From a checkpoint of a small mixture-of-experts model trained on Wikipedia: 2 picks a token, 5621 steps.
Below are experts of layer 5 (counted from 0) of a mixture-of-experts language model. Rows are named router (the router's row for the expert), down (a neuron's output weights, with its number) and show model dimensions 0-255. Each number is 500 + 50 x the weight over its row's rms, rounded and kept within 0 to 999. Numbers have three digits each.
After each expert's rows: a language model's description of what the expert responds to. This comes from a sample of Wikipedia text that the model never trained on.

# expert 22
router:498473512469539495504454458425551507496388547530530368470413432461526588503434413526538475549489478558564471426479533523479498454433376493430417487535482450457533518478526525516557470568490427446493546573407514475470547497478459547445493470513508598543614492485479607529508565505536449497577488527510548394503475558524535481538425533521558506485507523562508436428513534505441495427423414629546560469584466482543475392489547514410560522527501445505588541445490393487434457513496469544465516439510570483473553545476528481494445532515507606519428446515462515558479547501513560537540590452559623504566457488543550504480455518418534525474516522547507494594485478470471513470450446455538617440449553605501500490552483539512455521508491569503451562520426556507583431604528411
down0:463550425525505520528486493535438558529454489465561380526549433488428482455410567476540426500459378505525517520482508492567485556516495517577526415535439419495539521459480561422486470419582490527506528583480534412563494418587455441466480581364493576451491554583571498372523419587503470595502487453497478542531463438487476518503547620444474547495508448549483440500473512535548448532444475489550424574441482471519529488550579613525511560432557499520450427491522507551558552531524504382471519522525479427517529505543531506519445465412519519514492518533487525495434565549543530433548434516491564481542465521544511511463505431504412535538464473500576467408469489466496539476571561585539526483512604549477528464608540516358423403507526410484555557478520545484491458484491544
down1:457560566521555513526560523468414514497578529424545504519493505492478446366465531450547484471503461475449457458472505524457452531525557510477436422515523382483522465443433561484424334546450625475454505617517542526518514478573465418504532468394499512478511486500585634491544566542540519544550558453540409528552437558501412499544507517467420526530537401482429465493560539405519510569441520516519498476528513536531483477473426595563541495573519527476438539507548484478494523441505550431492455465444530494500520539483529467555541569450428633466474452492548486507487478514484473515488439488468462468519499541518421465440530610572552552485520492523491487573517494513492441510509539376473493537540576539595420410431556465523418463485510576487405530530550628474558528406519512
down2:523492493582499585534452520415530553480483460424539513488431472472542493488456526475442440380480550593449508490522451469498559574497506527525588441514438562495558542528548517513530473455485437550481530490528564417505560434481505596431548514547514385480485476501469518585522522505459475502520505506448504458524533517557459412442496504516528492600585510455513592575569516525504524344567466497500475558513444486455483474378523483445449492506530498486468319539592527423453536610525575413504465431445421472470485589453478499533507526509511543472558568505463504447502437448508486492470580515389446526474642545578533454533445495528513558446468471471457551484519553492584470479466526541617501457535486515423471537604437500475546499519461476535506526617482449433442423491537585
What it handles: Word-final pieces of Romance, Slavic and other non-English personal and place names, such as Lud-ov-ic, Ald-er, Ved-ras, Christ-o.

# expert 13
router:505592603537558488495473507455453441460462456514508478485519504475496531496461402528488467471568423528538481476487550585500545517544421438507423544505495502501468468445444567448498447453507441498533575548465526486405525459469483572444420523490469556639562483504533607532434506472449422501555462491495558489514505564622493480517407473606563411495526406513497423391404503584489466507420486532454555422529538511447484489495510601481521571568553435512483462594496455500468469580431468488496573473545473487500478498453449394579511484590406506556518501549536530557458533430501505498577600461480524480554547563489581431402525460470564464533557421528474435556450441546417419529410529581458505474531492482488461526511547463510452428541537581444464515538449469461492490583443434
down0:409541550447545473408592617532549473428488563439525459522499488446535580452510558461525443578475467509400515531544514478523569538476558505514628529409471485622548546387470494456403540544526500517532406441428442529504575425504537468553499479618556505549450495474492563532477482509484523467459404435499485411570486560396435538472416505510528503485509507497460454604488454521453531524492532384514542487492522503557460453536444478549505479504495583500490495438533473510484523565472554394497543512511514501526535469493468499449569484604521484463520459531464457594573440578484560492493475554472474475398551562560558431517522548553406348548618457529454456558512431464456464571438510456483493526455474517484611458482597462468473482523488517465565479536527516519520529475458436
down1:512547535576599498489459589414508543520498512545460481537483468448453558482517534589470435551521469494496478551528544454525465448489512443435467474523520519472439497456510553492499419433489489427509491566401531505574526434492500492535440492447411471535496531453477548518560460500537557510542403435569517554523495580434547479534484426550466534394481521568494532550541436509507542510507473453466586507436562498424467474447454519531481549484439415548616525542433453419524479407530582513503442501571517596474525510515492461496479440502467544441368462468468599582541555594440496482510423526468438456554395533490436478494514508557476567577530514506502458559529487629478451540472558446506518566564469385508433485519692544444460452522560513498533571488639428472479446516457503
down2:533465509513535458552428505539532455495469452498455476483408473495495629456565502533560545457447485520526546542494564541484488404503497483460459508506498493521490534488561546498481494429546475544541599460494443545491576390418467557527449542480498617492529455405543507492540459599499495533547448523509542567556604507489477406433448436535463564514486481480549497481490411513600458378475409455444489491592393523497542563490532533558624496443386437456497491601474486494521514500484605485500497426551491568474498467487545574466601526476495557495544421492468518329478479540457448513544536479515469523478552484443411514604558474512477366553495456427451542485565512472557555537605418476443553470493487510443492500537470477510483422554538534513602471487523496508541502474408564
What it handles: Final word pieces of personal surnames, often in sports lists and tables, e.g. -ović, -sson, -ova, Kearney, Ebden.

# expert 55
router:479515530472542375424395493470508642416541488487471571546494375454486441484494449465491535555549551452526451510512425446570454556526449480424522533481480535481558579515483512542473593552599470498529597455545489441474477466495451520582555550477438562515498510534470441534554477507600521465504418449518518567565532466567521505423504480510498460490463514536595479476535478519483581468487500603555558517508427484465530456488440539538523631530475396593520490491492499525376416503459466479509488485486478471456500512480479505478531579492550541593519483451508506491541525542525518416469489480449562540508494529499516487582554495576600502438557473506405448544525502539515552343390589428483550529547480472388515549442510484446587506527436499487574440478537491519480450594492632
down2:463456370456437592534397512420427484430382475466458431596507534519517537536496476557516548467515437518498489506461469485520500522402531426522515415475493540525605516525520492607443480552543609473554502547488527521440390550558447417467552502449497556519508492484516529491557508537507569493521540546476584562434491501431484402479572450468559436577446465555556470561454549522475497495422552453391531547427462490496536521525572538506527522432499520542457563535481476464509546467470462433506476541492488579514608477517464550595564556313432433562522496504540496491518489438584604467531483426614424553615521570506413445512486440521512462509510510504503440508488511504426546515438513570503515587486544518493497431517491497518465452483435431491568503434487563515480546470478540
down3:446501467495517497467547488461519470466410417421349475439510484439551494532425522566534435533600469534524469483376474532457544446518483411551509551518513589490498518510491518458531532520524605430521548460507448429449496540578492543495528459482410445501460477461514532526508517474534503449533533553481559439395478533485601521432563433622533494525452557516471401495562510446514550434460540548437509451463395379508497420503632493523487436526583515567537576520482506515488614463526486421523471506411393532455529450423500554510541585512549483547516501498471465548579491478462529519564460468467470501433514419587509488455476488535531485459493492546517549446557405567484498480511526522527445405476502549504622548598570531460477462505587524570509518477538551498481641549526524
down4:500616559621574538573498457489396507477491561489520391542499400549412496354487540453496541507421403589434535500462510446417509473489458455460436517476613579490379481517543518548501506439507529422577494492549510488432520539567544451501501532480558487523515490586526511520535532498500559548464518530501465534591530490478523537541425430563479502476441507504524473593409502437501532491501446497474457510541521593538510562465592495447552417488452457508569410413477431541566507500532553511423437471524545452483482481475433505505491514513520545553381498467448528442588540519536503431542575478517480567446575521506429526495546532535448607488471543503434554505529427451501490454444453536562565486482482589549501478548475439499436536487382430496497557481465583529435597484415533
What it handles: Pipes and semicolons between short column labels in league and results tables, e.g. W | D | L, Pld, Pts, SPW, GER; IRE.

# expert 56
router:526502572505530471387481526530585541547555556420565525437496515500582557401524586430633460446534458616422489479533473495368574487501523524483514468522507624472483441544413520530534449444549567474463520486528602454522511486566453440462516468505563436429456445542489450430493554459557537526550432530437605527575512482466520504593473459522477473521531501481485559504504445534430556440480497559466498496541465472454502533538503379516521489395468552514527436496607532544560455565483535492449531449517469492574478485417526571566438383458536529548579523438523531463495444510525489542474399576492513513668452479451432563535480507534537471534421511500495499501489441408535483521439450454525465529513519418565508465537530499466477574432530473495461475526449509476462476501361473
down1:563463480582547511539483486502524485475493477574562521519448475453507504353486472519491383460533548589501506465469478511531545593465487441489548494424452482571530518422572492540529533464549448561436525556440538528510511459523414479449502540538550452507390447435517424471517580575599463456455520614460550540533522424524531487552611461574508444434444420573549526469521540538496474538437492481503482520521517517447409588546545530478418458530494466551469461530454487609486562532513538571543465508453531515505576452472467482430518491386456411525507482458581537434506464358499484479541503481498542484429502444500417488470572551539449542437473560549516567523584479529546551571421480470451503459511457488490469529604503541422482442454456467617515654428484504396492545537507489
down2:587525464522450466564494579536545489527462465572554456491502575318485456457506552581496465483508494607385447517457499531459558401429459507560536520426424551580457474517521473561487383497600416526504510482498505463422509461600508545474499550429561458521601554508390452520525490564574472474490550524473548521483543474469491478491472546549520403513530599477520536525432483548527465488528487475569598576479459501540579492462505487431510510593508411561522543482460520438525456487504451399501505528455506494477513504504496514454517470487591476550467547466546502492468519495458527424521455408536593467491523537500575419450505549517437476500520479473496476464467567537567484426455517498470503616544514578533423525455559533412456454460556480434582572391437423522384502478469599
down3:484453378492419482483545522347529539485420476502530453438636469545544420514498503488459495521410498449500520512475496439514556514516483551453474537541629491618452475528489451544477578545516543501568500491435491412616522499510480500515479500571500463462440523415490494489539523502530513432533569469435475470523550596556538547481516513520455382494509586503492486488521442470477553515516524388521432502586482508566540499394585557528401463480478524570496438476443547450560465432483539471527501558538508524503562581500492574462437468487543472521450527493450438566483487512496509536464468438495498527439462515541499492580608418408461562540485491500530627378499576543531602493498494549453473490460519532472452493446536446607594598546473472501557450485536520534463501472369405
What it handles: Plural suffixes and plural nouns, like -s, -ions, -ers, -ies, and words such as players, members, officers, offenses.

# expert 23
router:564504408473474608441482610400543502517548449494452566500447495466473546454474491483456508478454476587560445528512448385491523504400510521583500480447452482540512497514515468484483524591553511469494457505519574474605474509519528486558499481379464507489425621435453387494548526528515549462519484538530568621506602558502453436504567533431413491511463446497461524559490438477544498522543541514529488559503451527560514473484581479520387528512506392518493511388508472466433512481572451482445511567519545588475541497392501610500453428525507441451539444433373381537516519540589434537401447450542510486584504526538393553580538485492514529544537560468492608503557508554504495528473459519494472542517469587527472506535509481513519499535523529471515547404495430451444512466560578
down0:494502509540473420563492458583457469508471478564547513479490451469510511535512432468463519524494464504465485453480474538494508513520412521565444562487490513460520460476520513506549584451513503594508558484520425509474545470624553426463512510506552429476421493440535541495538450537488476531608479512538516426472400541499510630506439527534480470440553576527525488444581430520428520474496498486397440529489521441472456487477519425436516353559553672483497448564514577442577478483432462501629570510521503452520465593552357591555605504517517519489518536463528472499517530587549620497471411530459506541465594409474499466515498460391468572398509559515490415551602473450502407530405535509451537497494460511592435481505470483514510445454493508511485522530504510479531588465449462
down1:475476583537504534453557434499460425458550525478535581486524482491473480484409537484526445484494448552459476487528508428524548488431513532469513441497567562497475552452561481479432487395404541569578549469582441486506482576513496489478486527561587519575487489509474505513458463479569498510532607493501477499453484532426463503424485525535518454491535516437507589544464559396533566419532385437595538610557452626513532473453483524415533455493479550417510514412488531470522500467515457631620571455520581465516559430467480542543490598478534468413482467427466376508480481519496365487447523468520505567404485443619464476451464619421525499515442543445431518501537486463486524514543485587552517444523490522492569504519541492466402527509536472529578519515504509463442461439571598
down2:480514503509620529558497461560449480562438486560524504471571482452470552505561477487566476367454592503558588466491444492494523529483502525508529506446543491522503546535482524577481535525529482483484492435599513551402546528481615502571548470561491479508463450468454451496490513522396464489480485415414462422501529481462450511487464484457461491500513536472548521536564428582393539547446494454504560491509444572448507507547587459467507476511491459454464458538461582592509653449544489499489488513426532485471427458494445475493519521506504445546485479522404494550386518504461451477549558540530556531516642510570600539466509481535534444538549506471412495421578497480562357415510510453434509481474455540483584461451412516485537567561481411493570502491320498493542467619538556
What it handles: Single capital letters beginning acronyms or words split by the tokenizer, such as C in CITV, B in BIOS.

# expert 37
router:498501488522602462467471395487499509624553449549468406454424549426533511468522413378500546492515458486563445514522530405481513563428398543498409559604566451450513519493404476534498471541424502564478492554477447477476530588537538576458470391498401595539544511476456542503492568477599470539497550447445564501564529515512537451574562522553482420512508498498529483547468499491510506490477519520454489498518560557474502487495546483522456423606547503405488469427472465456556486495522521453548494450402432552489521502490486472599418442514489459456432450500419593574477479488518544549526568494517475525485506507524613528442491453410546515566562509484443528495563456493489507465513511479466412377550507500525508501479519525522582530540641504460509521544517468491590486669485404
down0:591540413536495527513476495557480468507507468457493512463344534488499460505583550451540518551508500490526505446414443578510560509550467509554559533518522514432584476558467476498512519485516467473462449449481564489474504399448393548532511474496459485486491463560544511466467387466498518596483485397489503551469478504485550460465539572581631467551410488415532507548487489532538482554490431490465569416453506453470473533510481526491528536477552530477561502473410458467512515455568498424523574475503481442504566442423597516589472473409519481552595459480460517503503535467485484525532460530484582453522549490552474471505435436439558587507446537545486459614466623573511420592480560489510450521502481543432513526492486493439575556461566516308435511554559616524484573567387436
down1:490560554582454463519488457549446652504540501459427488561537492539657519589508488491476472502466541580510483407541505521631481450517478503507451438447523440513519496458569497491507505539489489489483423527549548465561429436603477478469507391486416530514559483499419484500494484545540513572482545530530573410457469489431423472459487533539476525566517565499421520506453550507542568480539455500432512505485486596540510414523534450580469528577482501515478547530513424567574544454501543531391527462468460555544567540531524429549504467521431433459516473430429496453469522550550584500538490588603481457417523438530525439522480544524466511570415504495518479609408430552454459520382422447449509500525431511504506481384459570505534416492529598485495515485513545496471398514526384
down2:510523455477513585490493503478511562502488545477461520504559441525483444436511580565406475472474591495475499567447548559498634441482494487398479500449484529570476497525518577483442487531501486495466482542447494487518566507596478469512531524455493598534493452601464445577385525544451472497441426568445399495548497473435411432423535528495545542557513492517479572447453528538643474527559534509500444555394596471545471493491539560536484506541501502446416476503519508494463515465486553525452513413621439520532449388400539458452444396588517469479593512567425445440549504499483487547473433503547512548443469510508490413532553573584496490468528438592473446586509543466459626491527458533473530556521530532553505600601538428435468428592543501472464493468473435464472476505485464
What it handles: Inner pieces of uncommon personal or place names, often after El, Ar, Al, Le, e.g. Elrond, Elchibey, Kirchschlag, Melvyn.

# expert 53
router:429579534627474496421474491522545525482440505440488438557572520512540535398510482482555465464503495624452492429547457531531476515495479458559577555502463609455449437506330487454560478479504532481467548471577535525569569515451388400506531565517572426545468447529444544526428500548508433532557500480511547552532389522574503490434473531476479578484479404465527562498493457524493623499541539601393538486481465505538557577522545540521511573464512574488526413453502547454566463536477550525495543465503439446643473563423515525522506462512435472557540518516614464446498450427448501553469452465556531479468555569541511534502465476471563487682462432508516478476512447432561528553554523519522498487490464458585484509484527488452544576487477451467461542517457501468532464439455480
down0:481480504394573473473497599515549497503561559505515528460440485487462506507410518430568551527480533442588494518549464527482521507439446519499478484515474485510478446435479567530553472447540503507579479541415582486425417433467480453518441484523443524373485507446534430559493557529461582541589509569561551548485479464458565509560501525471560418582475424444520374490558490567488493557514466549476446433477487459507668521573441624505466537557476504516507489435454490457428479513515483575430484481479476454525416518520458502552499573457521501596603454487560437484495453475574489437488521482425494498472525533512477512608398411468553446540547393572533582534454505440504620517481528430573547440543427546474529508464523489503578578473560495526472533415514583512539402464483468
down1:570514413473519522589529427482526460607561519509449536505461450380491547616467474494512486419487507480430567491440453518473512410508545485574551495453543480493501487516435473518477560615512552487408520499502576446491498415517531522582423495524423511556572475543462467513435448482527623521537498575496372492575393464492509477486507480486582414518449533474474501560505544442546382503541444521543483508500494516570390583379454455483505559580485488533533412460546583487527472514597534529520485437472482472497435439458468593473498467468480473530447475465459455596530580394443471482502412454510455514490571537529536505486581429496559562456548573493490493499443516560464490492418527467477457551571572624504498456540493520501531524504511531470454518534624526495568542475528397
down2:503557550497453429512547534483484563466543458515402541566499494490435602434466502490566476530451585461462559576497375509475520586502522407493425580477400558565561401516495442416422542418463461486525429516620514573512565522539475528460451562487514417533534545508496510478534483485476496511524471534504565526547544495523407414489470568513448525467437491504517528465533440549543465538436429587428504429476550474529513564498462446521441556427483538460427546527564472468465495525559547436489460482516481470497519550485585535539497508544532561482511522548420445500480505457521484443438516549501499406455558474489570628517532502501472405571509466551511584539539478546589597595627467466541504512425527495473456521447480531386483396467512405422556539541514529535538374482489424
What it handles: Verbs or verb endings after he, she or who in plot summaries and events, such as tells, dies, attacked, forgets.

# expert 58
router:490430453567530442492524373589485373563467515375537464549553486483554509408527571474495480539483574484490501505499529502487458541594448547569470477503517475459503529511518522529498452447571559499541420501453452469598456515539439607468464526525568519509453428540425530427474570554450567535460515582515469528476486523426513529562426482517490589493541561552530415499548526477519531469479455515439522555522508442475445537452521477441603544428421512475555491473491503481634508377495507570488490462463494516475484416380492456521523416470576544547550521534545645444478503525494456565472475566519539539450501494546521510466502401464527555524551538446627556478521438469494521525457548605462434465594476476504565494533420454508435489448533494448494524550466498550560471472425350
down3:549507481587537521509540464512515541452511494510512530398549572563502459521513545465419587493515456479543493571552529514498475517443516478431549485592481486393546543500490541463509447569574451530578431490475484468569518430450502542467541459464555473491493608509471457498471536495479635586542597465583463416543604525475447505460530489372479477454563463490583588433546424421516583578488568566530474503522497497403487489514460551545547527389469530491416468506526496503424488540501464563465387483482521497530404476446403518531425479416525497568447517535462542503461530542514426597544451447415432603480508442475379504417489525550541462556428468512541530558535504450505514400591516484559555467423485462494519520585549546416546481555500475434481474440530531455542476442487496
down4:464448528531553492477527495494489525501436523526433437552530479504574589469543504507449472558500542516529536566599408516531488533500456494573474547542588400488449444486484435390536525505533516476453550464525415469488481555463530570525479495447509473492555505428455398527510520392523543488486472519517485516491428515427496524538567466495548601570477443535413403544507418514532568502406466556542588482525506486583556530497483563470487501484555518592531407523482372512589511530470409448558488468432598490564430461458458467529422489486500485500588506565554496520546503570413518469398594495581548489435609481545534575508539462431505469485443420462544458518585421455516547513476505429541569541454486489464533556350420487488483548543499472470450554599521435516563400457478514
down5:469505518537489388486482537489496462515526497550475485452496495451511519496493461476561512502520578542531578525502574490473519511454431619449416504591511497452454491431528510452395502485461509495518492488555463521435476464549530478465590483507541486512474475585524572457544484517491473574472500515652378463608491511536435511488381481521580481486496452463481483568520405626557493481388511458476493426551425555502471490439496481497460568468484493508515511438589501480528487487497588468475543503383511558444540518528436492411476506556519499414457520502490441641492475492444527564521523469529548359340563513487451448569560519459557579466502501507532479489536472435628486514404444564460545443509472518462517531443510557619446556539587546488508608492445446494476446570519518
What it handles: Nominalizations and pieces of section heading words, such as death, release, founding, creation, arrival, Foundation, Plot, Biography.

# expert 54
router:513579572486570515435469534463479579444551507511518566541409568495483449467425413423490503491530495564562489480550490439557538531561488495503425507529514510501501566531548524552541523549526499538462556463439515504561460486392506534592478507361459517492514595389503500512562511589536556460519490419516489603599574454546604445502526566511557528499434436540544554527501467392529533543533415521470523484436505533488511436545445499465420522545498456630535437467455455396437448486526473443481348410526542543398500427462492518487489514592451558540435566483423597524512516502492535460429588490469522524490475445532419462531537489498497498505540446490546482488552432545489517493447479528437600449526491498506528613486449509458542567540553481525556418403526492458479478459551595
down0:534395482508458583521426495560485509533415475480569393580505464555583503368543412467384456576530582435528503491494472544554463525543562468507518496473495559486554528466455461588487340504475551431498512476529507587504526506512429425471453524432461425502452449491503502472467521491473387551494556522528450464448479638532497500520557466442463531535443464553456525521464555519499559569555461467429490580445414451463513523475566521413468447568503546395532424541511535500510513540535536509468553486499629489529472545530509601521538476535530493457584391588433478496487489454581495535531516486453491446435511469480627519567479488578444459513501467563581501542524422469503528459467489573573473466493512475463476489544434557539455522465539473621548586457493511469388495510514493
down1:473498528520523437530560433525466467495586442497443511431534455485498447484517399464550555534468407511422485547454522549514573508479480577634565519533490520501529532482449511511507469482537570594410462457632501387423458458534495430472452430418527469603499479564561505495513596420483584518494462493451500418553469450556522485467507491416528472468517493495427500445438606593461484436523525605503528493457430418444479607464445539527491476541508548581538424513539539485425588477445480553485425477447477541560425503487487541459579516516545462553487568450452529620538421493450441548514550567519502471491507468543511439542595468604516497416464488528498547550578384515550497466471537506605492552449496494559446458547489517412534440500534457540477569521518518465454585474455482
down2:464619461493524481488549470483497513510484442517498506521502457557495472575563465484526475554512477509423527461545629524411599468421584538571516494514493538513481610522463610438511620500567573529436474475576465474499616499381518488498536513454451453547513513505511488491444583500499485409485511498476506470565511533455407579540538458475555458448467467574527402525517489512496600425483411531637516494562494442487477443495499495545438563515549513551547499587558395518420533524532517502518573458456450391410509443488519501445485509411502458493427406430525469584506584548465530530485408555507606468587438514439404499480513419514513481478457427511564562477523453589526513454509445492486502572533471531534530464542508541480446465428515522448530427460445559461484577515439433
What it handles: Single capital letters or caps pieces starting abbreviations and codes, often in parentheses: (THA), JTWC, 3D, QBZ.

# expert 7
router:462534526505569431476443512452454543478499491534566560528478495551505499534456419427441391470451398518583474452515493364510482426495489490497540544474503512487524545463544547579506531605571394489513572425531570463448509437422474474536456554458476601512552549500524494578529529490556454485484415467584481566463539505587560441467547519522609484509519411506535536490565532541463512589470413609558485521468436503476583477490476575455538489573479491602443556547522483420432546595547499516522487474393533467487494406454479542491563670583541466523424450534434529449455506514496582460498544476409602540459552498483487482515446519445546502488510522483454464588527439489585527492534494477460532484524547501475500540442550543425576494537410481535511475460526533453405428526571501
down3:433538503592477476502485421535577434483479583582448451514461581533637533432572553483414519520548604385525550462538559450558518502582539516522533454471450436459447578439459526496530471490468533582450519488540481499474467577511459414475557371503458497523468569401466449473486528522486445499524367505484522544515485506505505453554498503516500504502533475493481547571487574552486438544548460577433584514501511577468452531532482516584551488586426534467527470481469569505521488548443461520539502582490467583565423445415512499493477556457541465432528434507590447418463497462589491504462514504525527412456519542477420508490500609542504495478447592557528444537387411465478494505545561471582523512521533442422447424414575436466444519524451519537480532560471605455414502464441515
down4:542480476577402498479513544420500504516506506499574498557559472584522504546419599477484570467549529525551530595484431462496425474484464501554530461517533483503453532388525559544464461483538431557469507525488446560514403488442582391533499466456461604485476444523500607514461597504473495494450479533575487483517394439447559571482635482521453539506522594518496561580524455468554505466404503506521495509474450525521539474499548548562552458556517522477528408503567478562424461514525494522422390441518522588468634502492508537517480439471510432502506445551436454476521493527423567513455440547512443340471477401500562473435512534481507504451554484476592505475493557455491475489437610561447511476509455470537470576481606439473489587557544457446470473481517560444412507406508558
down5:507392543442540518487486447562538495329460500467471595538422429382425472541493473476532475501528520475525441513435402519472529529507540491524364380422489515557517614477450435556510533527536449463481464506518482485465470476557505512504509481535446569451468470463520509444398541455430472523512566512576517504405540514466496496562505573525528399461547561512468515521501501556484543474520422461449459536428431596423555493501521447557465472476511483514549482492511434420529546495521495527518531553621462540553414504552489540480535512562500493478555481464570554544564456544515448406545502504495447440508405472490543469631536411491529487611499545473446466500480468528665463497503525555462583489459623476491557554481539498570454600501482539458562576498528477503493557570439560
What it handles: Pipes, digits, commas and percent signs inside numeric tables, especially climate-table month headers, decimal digits and thousands separators, e.g. 49.91, $55,323.

# expert 44
router:495536547474539533491459478439534554505511424599499452427500482487557595530491419558501456474481412526527515496536629545553531520508501456513442484477392463479442469535469504456461444454478434471510545587496575537484545478494533576429494485514482483574579498461472559513396564483440512451519473504543545495459508573557476497538454593579529442492520441514447523454441476603418533462419473551506557463475527530491511536477573545452523556586559413477487549556528532402514540441516492481453572533499477523518477478467474368499425518484423452523489362613472481553510512436547514532569562491443543527519516630476614511464588457447546462544463421603486501526430526588480431586554535595495521516493537493431457523459502495495472401521563619426483573527417507424466514548479488
down0:469474427452544491560447535522538509484570611490447522470534525521415452468481504519526478526482487494518464468572377412503570458476574415509474594528625576532583482452434403570536529486511520456476486547514537456447497458458448464519426550450534419548516513531525464408561534493501552530531474502416543617461461508448555514496477444415617528475485567471442387504538468517444526562532490551506409459504424469478507416517527517493461502558522449494570521556497428540492471474520530557463491481482464530543500412584631436519575501442476490510582522482481513549514519415425558490563438513495506467437489459455476428471509475555542431459574534507502460477573510536469596400531458490576401465529489440531519561619556473424606445475497462532496512531576490508510635449541579
down1:478509517526508474470540483559583580637553441526496537477529512377539550572440516510527418425426518504481515486509569518521549526483568492468489428448462491503561503464495534514515448542550494460429405435443539478478558387477444455458473514541490565421483566570538530555511529444535542478568493540536476492475506495570532525540557477463466507477459458548514468546490556596590520497473445497484627542652623485472490425460580546433528486478537437626493513591405434451500528489432495423445336502478499465509497479489538449459432525471483506490442532519531430556501538439477524424459535511559548449450494464471444494472551474549510534557509531456450519480444603662503450540477540407485499353441515541485421495499530493546498483487580517508543460462515555453462469553451539
down2:490566497485554578530533514546526449562373598499499546509568509541550522592436484470503567468487472482496539451543442431444446405457576444546540517531358525454509519513433509450487500557530519545596562522469509542514485459508518512441415496500499441567537520431434574537496478507456518409485547526545474530412383511556529450482546452421489551487509562518550508508568505462463431487462552554442477592409584513470563471516529540469502477481523462399489504511482591485389486513449505638452482560472545496498525598520420501514453489498488485518415510573496403423434448504462490533495498425470502528575535440529449650389551483455523485503470522469600497558551472436531478504439432585547554480474439589494521477505548445552510424506459458485562473554495448554574423576455533
What it handles: Given names and surnames in English-language person names, often the second name after a first name, e.g. Thomas, Luther, Williams, Moore.

# expert 29
router:462527537540499497509548464527476469542507552451458490551458469446528477430451547489409502526458469523446527451557564453543414426507532436423418585491532558563485501546478502483536514413537524544491536431454574551448486463468588614480394494516472535485506508472481432485615490510515501546557675522439381474480456477425555617451485462484517587507483603561496447512424471402609483443493544514548472554509543559446508485534496564483429487514436516526488493488466457487466497443526389556468500518540527514469503482562481529502451487493498461471533469538617531447488543647419472389633406584498472515547439540512516474467494479556493510598551472500498506433432530564453495496478463432506518556499573481497470560636487446439505515543386461541516490476496470476541536458425524
down1:513480469493381522549449492528451531515446511486431479559570502556578476533470536482563535548559500597531516422454511483561476500487568485530417466582613530524405491489445531497549521451481517463494470598491485492499577497497566589436537488518496439519542445480548489450524447500453449477488464577603460564517480477517513481484501524556511450431541383492506537462498620533511598465535504595497489432429525533460485630464518534444558530549504547403501468440568480492461534440476508452524543515540503530467563522501626512440527622515506442480374490479513416538513514471494396493477574426480391492393529490575579459510423412463468472489538428484487540432532479566471476499523526650521410568472490571549473534540469506359506437464488462505540509558478534445471476413490474
down2:589495512486625512534459566469461489564463386521495522650549454520442500478538514516536470530530532554489468562445445409441472441484489521392571529457412477435528497503452403495509534525402435439476453470515539515579410501522496472566516522539601482464511527422365521613412501507456543575503452458468471435481433497490458528609455611511453538503518510475482436497515439516459471563482484469494536595473523496495479503550536432474499558454508599510555457489513521535592608438588511529496543408492499485519530515545523498533523510452609543460432473491524515513548529514514435555507481510467465476479538367494425570488522434522432557471471392519585450536559415465569463529476480577496404522512578518530455581471549534544538458415480559458520520425474497560568461534493457
down3:510507487524499446544496458642503469453519557459610510508438516521533572461462438468451473468516496519510436588585481509503499482474539564498500555560479475478466467530466497471525456434519475548422496498455520555437531510467452480534542501372494557543483439506589533587450667625481514523606499464519481511491576425496466493471465462523426537509517460600497538495565557537465443500429410577550507451474502535471574444508397515629536383456452529419444497415523559569501543540556534454491503425543487441492492445501438526564527469544433523552450465519566463526484442515523537520552513522525530449471528453462453443485575552473448540530593553456471502455467427579499566511435442484553459475498376515547534453508450438585474594401457546385487478529466469560416479495557565
What it handles: Ordinals and sports terms in league and tournament articles, such as 18th edition, first, football, championship, minor leagues.

# expert 51
router:398538551512517460465470467441511601419445558497482559546494518510536481407491512418469450483592420467561388402543527476561447484544499485501546536486454466515508549493494483634471602496579511478514585390472518504443451472454457565523423555506470555476523494439446439463519501478640427509412421521540532501534578483506565418530493554551536455465496453488669472505521508477402548531521439559534470610523438571516475457506482547488518570600456467613499494480523497488472450499460548479514430476470565469468482457375486563492527579482506534572544473548460543573577484532516426442508486488462586583483520495446502425474512497515597506492513533508476507523480433502497522455416506425455568511553593497449433527444557495437518499543406490483603479447563519462488465508513564
down0:439535424518475489615507518500506554438626488461435495521497557566507523448453512517400506638464497467460553545516470503497485475567538574512506421504528495526409597442524471512428529456508574559515516419510505404465542439523537568426563452473536560431468525494482516471581531419559482453467502476501471466447449530475521534456454466552485531480454489493446527586490572424445485466520473439483563472544541442499441580509496498502553483468524469590487494511509576506478464554479610485501520507494495521474534445387543448450379526500530565514478514553615508521463461468553566487487456416528618409560446498620462484446386472549497548533583443582561521431379522494432437502481543524492476562476480493448515577491456550567466559551523492462478455518542462417572592456534369
down1:455539425460555519488494487507442534465500369568529610405470537612578428586514545467446410520513455563568445453446571537483487493434425570416588495493446571462458528503482420475494452477420527474519559501522447533498545519446482524511443476471549591501439475445503424470437528500552586498520467518480442608525536475463506527520578552397531450545530601546468544460530466549421596438460455488461539487430455538549515518502508503535565415577560447437533533471547484471529527471463445380507533516523520551594513484514473472541575512488538536496491500422488478593517478493570471528523528593537525544511478490494506446480488440393407480521487566505529444565492423558496394608523499541546391442505570453446454480512421511449533480516407470547465553538463625531529469512550488
down2:459510493508525495502482504538575452434452540471462491608468604518409508544538532455540515495540500461625543467517461506612485498494457492388529598489545516465450494476526487393553551477477441547487440446490479433541496556452468513420501568492506546428453522541405579588510460535453510483543402561543470566540535489498487449506509485466476471459501487478503534545568550530413587555517487506483491481579418522527523548481586507576602481511466567509449531446476517602518471541564557517548451557492532485564593588580444446458446517421605413502519548413418574545493487407532526411486499506555496510572542432459493553495490364558494478418469546511469428467418470511494452572511415453446450449382572514502594473525454522461533583496462553434459478481442492535472455440520456
What it handles: Column-header words in sports, election and results tables, such as Votes, Apps, Result, Opponent, Pts, Report, and separator rows.